{"n_experts": 160, "d_expert": 32, "lr_router": 0.00146, "vocab_size": 8192, "optimizer": "soap_variant", "train_tokens": 243600000}
Below are experts of layer 2 (counted from 0) of a mixture-of-experts language model. Rows are named router (the router's row for the expert) and show model dimensions 0-95. Each number is 50 + 15 x the weight over its row's rms, rounded and kept within 0 to 99.
After each expert's rows: "comes before" lists some tokens at least twice as common just after its tokens as in all text. This comes from a sample of Wikipedia text that the model never trained on. Tokens count by the router's weight.

# expert 5
router:21 40 49 54 57 49 65 41 61 59 51 64 60 67 60 60 45 53 67 72 38 56 61 65 55 92 76 55 51 46 61 72 53 11 38 62 41 64 53 60 59 36 50 40 13 53 38 37 58 84 55 75 58 60 41 37 44 67 22 51 42 51 67 64 71 38 50 62 49 43 34 63 26 43 27 57 52 30 56 64 56 45 41 43 54 46 61 00 52 31 49 42 52 49 58 61
comes before: "-", ":", " of", " \"", "\n", " ("

# expert 65
router:22 62 45 80 67 49 62 52 66 32 49 31 39 75 59 49 45 54 79 66 53 55 40 61 66 71 80 47 36 31 51 66 28 37 34 56 43 65 63 29 59 74 51 50 39 74 60 49 35 40 46 44 34 65 57 50 37 69 59 42 37 51 70 56 59 43 50 66 55 77 49 80 41 33 37 49 65 62 54 38 79 66 49 48 67 54 54 07 54 72 32 44 45 61 31 76
comes before: " in", " of", " to", ",", " on", "."

# expert 158
router:26 59 51 37 45 50 43 53 66 63 60 23 49 29 87 52 50 34 68 51 51 58 58 70 38 48 35 58 46 26 26 54 49 56 32 66 33 58 70 49 59 59 58 54 59 42 61 57 60 76 51 46 26 48 48 61 44 75 53 41 20 60 22 34 43 61 48 48 68 31 48 34 47 65 45 43 81 11 26 38 44 42 56 44 39 61 09 21 61 37 56 35 46 67 48 32
comes before: " |", "–", ",", ")", ")\n", "\n"

# expert 75
router:17 47 58 49 68 61 42 38 32 72 27 54 33 45 54 83 46 40 59 62 43 62 65 58 42 63 71 62 49 58 10 57 81 51 50 63 24 61 58 46 33 50 32 49 45 57 52 48 60 72 50 75 48 58 47 49 68 71 52 36 17 33 49 64 36 46 48 46 65 52 28 66 58 62 35 60 57 61 48 61 45 51 72 16 54 29 38 26 46 61 71 66 39 51 23 25
comes before: ":", "\n", "==\n", "==\n\n", "-", " ==\n"

# expert 23
router:57 46 52 68 61 50 70 36 65 31 41 50 43 37 44 57 44 60 61 40 39 71 22 43 30 42 55 58 39 77 48 47 36 35 48 36 70 49 40 37 26 44 24 48 52 25 49 68 56 54 45 32 38 68 54 42 32 64 68 51 51 85 37 66 61 39 76 53 56 68 41 65 20 33 33 40 42 38 33 49 43 83 79 41 83 39 52 44 63 77 20 40 49 69 55 52
comes before: " of", ",", " in", ".", ".\n\n", " and"

# expert 148
router:23 55 58 27 55 60 40 62 45 34 52 53 55 52 63 59 51 52 47 76 37 56 65 51 25 74 51 39 48 60 61 59 63 60 41 57 51 79 68 32 67 56 11 44 44 29 70 73 46 43 42 36 43 53 36 45 22 62 39 49 32 41 28 58 55 44 59 61 84 47 67 53 83 39 44 55 58 62 52 46 91 83 78 36 51 42 62 32 54 27 49 62 45 31 63 47
comes before: " |", ",", "\n", "==\n", ":", " |\n"

# expert 108
router:42 44 66 53 67 43 54 55 48 17 44 72 37 49 54 27 41 58 82 30 46 49 18 65 54 51 64 50 46 49 54 89 19 31 44 67 49 43 49 36 05 45 37 48 57 43 48 61 55 44 45 59 71 71 49 55 54 78 52 27 62 33 65 60 73 37 59 53 52 66 31 67 23 66 54 35 36 58 57 20 56 56 35 49 41 68 41 60 47 64 60 32 55 33 48 68
comes before: " of", ",", " in", " and", ".\n\n", " ("

# expert 47
router:60 78 57 64 61 39 71 49 64 39 33 46 35 66 53 55 44 58 82 49 38 69 23 51 61 63 52 51 38 35 45 31 36 37 42 63 50 65 37 45 14 40 36 68 48 54 28 42 50 35 58 50 48 67 56 50 39 65 66 50 28 46 08 53 19 39 72 36 45 99 58 51 55 35 26 30 35 62 46 58 65 43 45 39 74 43 58 37 47 51 29 48 59 61 39 41
comes before: " of", "ing", "ed", "s", " to", " for"

# expert 19
router:35 66 55 37 54 39 48 56 69 47 57 57 43 58 84 41 43 49 78 46 43 71 45 64 72 74 57 55 45 56 54 65 26 10 32 62 17 40 58 39 47 26 36 69 47 46 39 58 60 44 45 42 54 71 42 27 61 85 69 41 69 41 61 59 48 52 41 66 37 53 45 68 57 68 14 39 69 28 53 43 65 54 46 24 48 52 36 61 74 46 31 45 55 24 60 62
comes before: " |", " of", ":", "\n", " (", " |\n"

# expert 37
router:70 35 61 42 56 62 42 48 39 27 57 39 52 55 72 34 26 53 77 43 58 48 36 58 65 58 81 46 49 26 20 47 32 54 36 76 27 73 52 47 67 47 20 68 25 64 45 75 35 44 50 43 46 63 48 71 34 49 38 66 16 48 56 62 24 38 73 47 46 61 47 29 30 12 57 43 50 47 70 64 55 41 45 47 56 53 45 49 56 29 66 38 33 68 52 46
comes before: " the", " by", " to", " in", " of", " and"

# expert 90
router:38 41 45 44 46 44 62 37 43 61 53 33 61 79 60 67 74 67 72 49 80 49 56 48 51 71 58 46 38 17 36 53 28 54 71 32 48 50 54 44 60 47 41 36 64 54 46 83 57 47 41 76 29 56 67 47 16 77 54 38 27 71 37 55 69 80 28 58 42 54 82 50 54 52 35 51 51 24 46 50 63 46 29 54 73 54 49 28 74 47 37 53 43 75 52 57
comes before: " ", " —", " –", " JPL", " MPC", " −"

# expert 113
router:43 64 43 39 56 40 46 64 36 58 42 61 52 62 56 57 45 58 32 52 55 48 83 54 87 40 26 48 52 58 47 44 36 57 36 66 51 32 71 52 51 51 60 65 00 70 41 41 92 56 30 54 48 57 54 72 64 53 41 33 32 49 50 38 66 46 61 61 60 46 70 51 72 53 98 56 70 54 68 43 44 54 47 27 55 34 40 51 31 45 51 59 28 49 56 26
comes before: "-", " States", ":", " •", " Born", " Kingdom"

# expert 138
router:69 43 43 36 24 67 61 31 51 53 60 46 45 84 60 68 28 41 22 33 54 51 59 46 19 58 35 39 49 32 64 50 58 48 67 43 68 88 44 66 14 46 45 30 38 37 49 36 74 51 56 59 45 44 45 61 30 59 35 56 24 81 66 63 54 35 87 25 46 43 46 56 49 57 37 37 43 52 58 56 59 34 57 52 50 52 84 43 49 51 39 49 53 44 69 24
comes before: " the", " a", " well", " an", " his", " part"

# expert 116
router:43 57 51 92 68 36 76 85 47 54 63 49 52 46 74 31 74 51 57 69 44 36 29 63 29 41 41 36 35 37 60 41 52 21 67 58 49 37 40 64 66 54 33 25 51 40 54 57 67 77 54 51 34 77 39 47 29 44 31 70 80 22 74 58 49 48 60 46 26 49 44 55 65 68 37 52 37 37 44 48 50 37 40 64 50 52 34 29 63 42 30 48 54 45 66 61
comes before: " ", " \"", " —", " L", " N", " P"

# expert 133
router:67 43 29 41 23 47 61 45 46 49 60 67 48 63 68 65 37 39 54 54 70 40 45 60 82 47 30 39 28 51 28 67 40 45 44 59 57 46 17 48 30 64 37 35 44 57 84 69 60 57 52 39 30 83 57 50 48 90 69 50 65 71 57 46 53 43 26 54 50 34 26 65 24 66 36 54 52 58 28 22 71 59 35 34 58 33 31 44 46 42 44 42 38 54 52 63
comes before: "20", "19", "1", "0", "2", "3"

# expert 78
router:54 31 68 56 44 38 56 41 43 26 46 42 55 48 74 73 52 45 57 54 33 55 33 53 33 68 61 44 47 51 41 18 33 49 41 36 48 90 58 42 65 52 11 49 62 52 57 68 30 35 80 50 61 43 46 65 46 63 36 40 39 50 61 69 42 45 61 48 44 90 55 34 51 24 34 40 58 61 40 24 43 73 74 88 54 24 43 53 61 42 56 57 41 55 28 31
comes before: " of", ",", " in", " and", "\n", " to"

# expert 131
router:46 58 62 44 35 53 64 41 48 46 60 50 52 76 39 20 36 58 45 43 61 65 61 32 60 63 43 49 76 38 41 56 50 40 62 34 18 85 40 67 44 52 68 60 58 36 51 59 44 72 67 53 26 44 62 17 71 58 32 44 41 68 35 62 68 48 62 64 48 52 33 64 40 62 18 41 55 59 51 50 50 61 86 13 43 44 54 51 32 20 51 56 38 44 16 34
comes before: " the", " a", " his", " an", " their", " her"

# expert 82
router:51 43 42 38 66 40 47 83 67 34 47 46 36 52 72 49 42 57 80 38 59 48 61 80 61 62 64 56 45 26 44 77 46 51 38 36 46 54 69 17 39 43 48 68 63 41 36 87 72 37 24 51 39 72 46 56 36 69 60 50 46 45 61 46 73 46 83 57 70 71 26 73 62 47 30 64 47 69 57 38 46 65 47 68 46 64 40 26 57 34 56 33 50 41 43 69
comes before: " of", ",", " and", "\n", " (", "."

# expert 119
router:27 48 42 34 58 35 45 46 55 36 44 71 59 41 59 53 34 52 49 45 64 48 58 52 29 67 34 71 49 85 47 41 44 33 44 71 23 46 59 69 69 51 72 56 69 71 49 60 38 39 71 77 33 66 57 20 67 79 37 29 50 44 54 27 55 43 62 63 54 73 51 47 34 40 53 66 61 79 36 68 49 57 81 26 39 31 43 53 36 45 27 56 48 22 35 31
comes before: " ", ":", " Total", " votes", " active", " •"

# expert 12
router:68 45 64 65 37 52 53 37 45 52 63 43 39 42 43 50 72 44 60 34 61 44 58 37 59 45 58 55 32 52 75 42 26 51 48 31 76 63 41 60 64 49 68 32 55 43 40 59 38 45 42 28 66 28 61 77 69 45 41 67 67 49 36 19 23 54 58 42 65 44 68 21 38 64 45 39 30 19 75 26 19 63 26 77 67 35 54 53 84 52 39 40 48 62 64 56
comes before: " The", " In", " He", " It", " This", " They"

# expert 7
router:34 32 57 59 50 53 81 50 42 39 49 41 44 49 28 31 57 43 72 73 51 44 56 33 71 85 50 43 42 57 61 69 30 46 52 32 79 62 48 33 80 48 40 44 68 28 36 63 33 42 57 29 61 33 52 62 50 32 61 70 68 44 43 53 63 68 47 65 86 53 29 63 45 48 31 34 34 34 69 41 51 91 62 57 53 32 48 45 71 38 59 33 56 47 63 69
comes before: " The", " He", " In", "==", " It", " She"

# expert 159
router:73 35 66 51 53 65 14 73 61 69 56 66 36 59 45 21 34 59 69 56 62 37 52 44 74 74 47 46 48 58 66 55 61 40 34 16 46 44 65 40 28 46 55 16 89 17 51 49 60 48 60 69 27 48 59 54 32 55 38 44 55 57 55 49 73 77 34 55 43 55 40 44 64 87 50 31 65 55 35 50 38 56 36 46 54 68 38 44 56 41 37 37 46 37 45 57
comes before: ",", "'s", " (", "\n", " B", " H"

# expert 91
router:23 61 60 76 55 41 72 33 31 49 59 53 49 51 60 44 62 57 48 32 60 42 60 56 54 56 82 67 30 55 62 23 41 70 72 38 35 33 24 51 73 36 58 31 49 65 44 84 49 59 39 46 26 70 66 42 50 53 27 63 69 60 56 57 79 39 31 54 42 53 29 84 49 27 46 49 33 42 36 36 43 43 40 57 40 42 37 16 50 46 30 53 63 54 53 24
comes before: " ", " —", " —;", " −", " +", " %"

# expert 118
router:32 40 32 39 59 58 32 57 37 61 54 61 56 43 43 63 55 63 61 37 61 63 74 42 59 46 63 48 46 59 67 40 69 26 43 71 41 42 58 41 28 47 20 28 29 41 56 36 85 47 23 66 58 56 43 21 42 53 54 24 34 64 65 65 56 71 41 42 50 36 67 52 70 45 65 52 78 48 53 30 81 94 44 29 56 73 49 39 38 48 60 64 53 33 54 34
comes before: "-", ":", "\n", " States", " classification", " information"

# expert 29
router:49 45 35 56 47 36 41 54 45 61 48 53 55 61 73 70 27 56 50 61 43 69 74 49 44 40 55 58 48 36 47 38 49 44 56 29 55 31 53 49 47 49 56 45 54 19 76 66 69 72 20 49 27 61 33 33 28 69 62 61 49 68 26 54 69 54 38 33 36 64 38 69 09 38 75 36 43 58 21 62 45 64 64 23 60 21 24 42 50 75 33 39 50 64 50 63
comes before: " a", " |", " an", " also", " born", " not"

# expert 11
router:65 59 57 67 51 44 25 27 36 54 47 19 54 50 27 56 50 60 82 44 36 64 16 17 69 55 51 43 50 43 35 61 46 71 41 54 44 35 66 56 61 47 48 54 04 70 41 52 37 70 49 59 29 63 66 51 42 50 43 55 36 51 63 61 68 54 36 62 42 29 57 41 47 48 71 58 73 60 55 17 81 54 39 42 52 54 32 49 27 43 85 47 36 65 51 60
comes before: " be", " the", " have", " to", " as", " not"

# expert 32
router:52 30 62 43 21 43 43 37 27 45 59 52 46 51 74 49 57 36 56 49 62 66 73 64 51 29 66 76 59 25 33 27 39 61 32 43 39 64 65 66 73 46 57 37 69 70 51 69 67 73 53 31 30 59 54 44 33 52 45 48 15 68 35 27 33 46 45 33 45 61 30 56 17 48 41 38 47 24 50 33 63 54 49 56 55 16 23 40 50 28 34 40 47 57 46 38
comes before: " |", "%", ".", "0", " |\n", ";"

# expert 20
router:38 33 28 93 65 45 36 72 64 54 51 47 43 71 65 50 52 44 55 42 54 60 49 71 38 59 58 44 31 56 42 44 51 61 32 44 48 38 69 58 60 35 56 71 53 48 55 57 70 58 30 58 56 31 57 28 68 53 44 44 74 47 54 43 84 39 53 34 30 73 46 46 45 59 58 43 72 41 23 38 36 83 55 60 38 50 36 60 93 52 06 40 48 74 60 47
comes before: " |", ":", " of", " in", " and", " is"

# expert 135
router:49 56 70 63 45 43 71 66 52 37 41 31 71 53 52 41 45 50 33 88 23 54 37 33 50 69 40 51 66 38 23 63 45 60 43 57 45 59 37 35 71 44 53 60 39 28 77 49 31 66 54 35 69 38 69 56 28 43 39 96 35 33 83 65 61 36 50 56 39 32 54 43 62 45 43 55 33 59 67 46 41 43 53 47 68 70 74 49 42 31 63 40 24 45 57 26
comes before: " the", " a", " his", " an", " their", " her"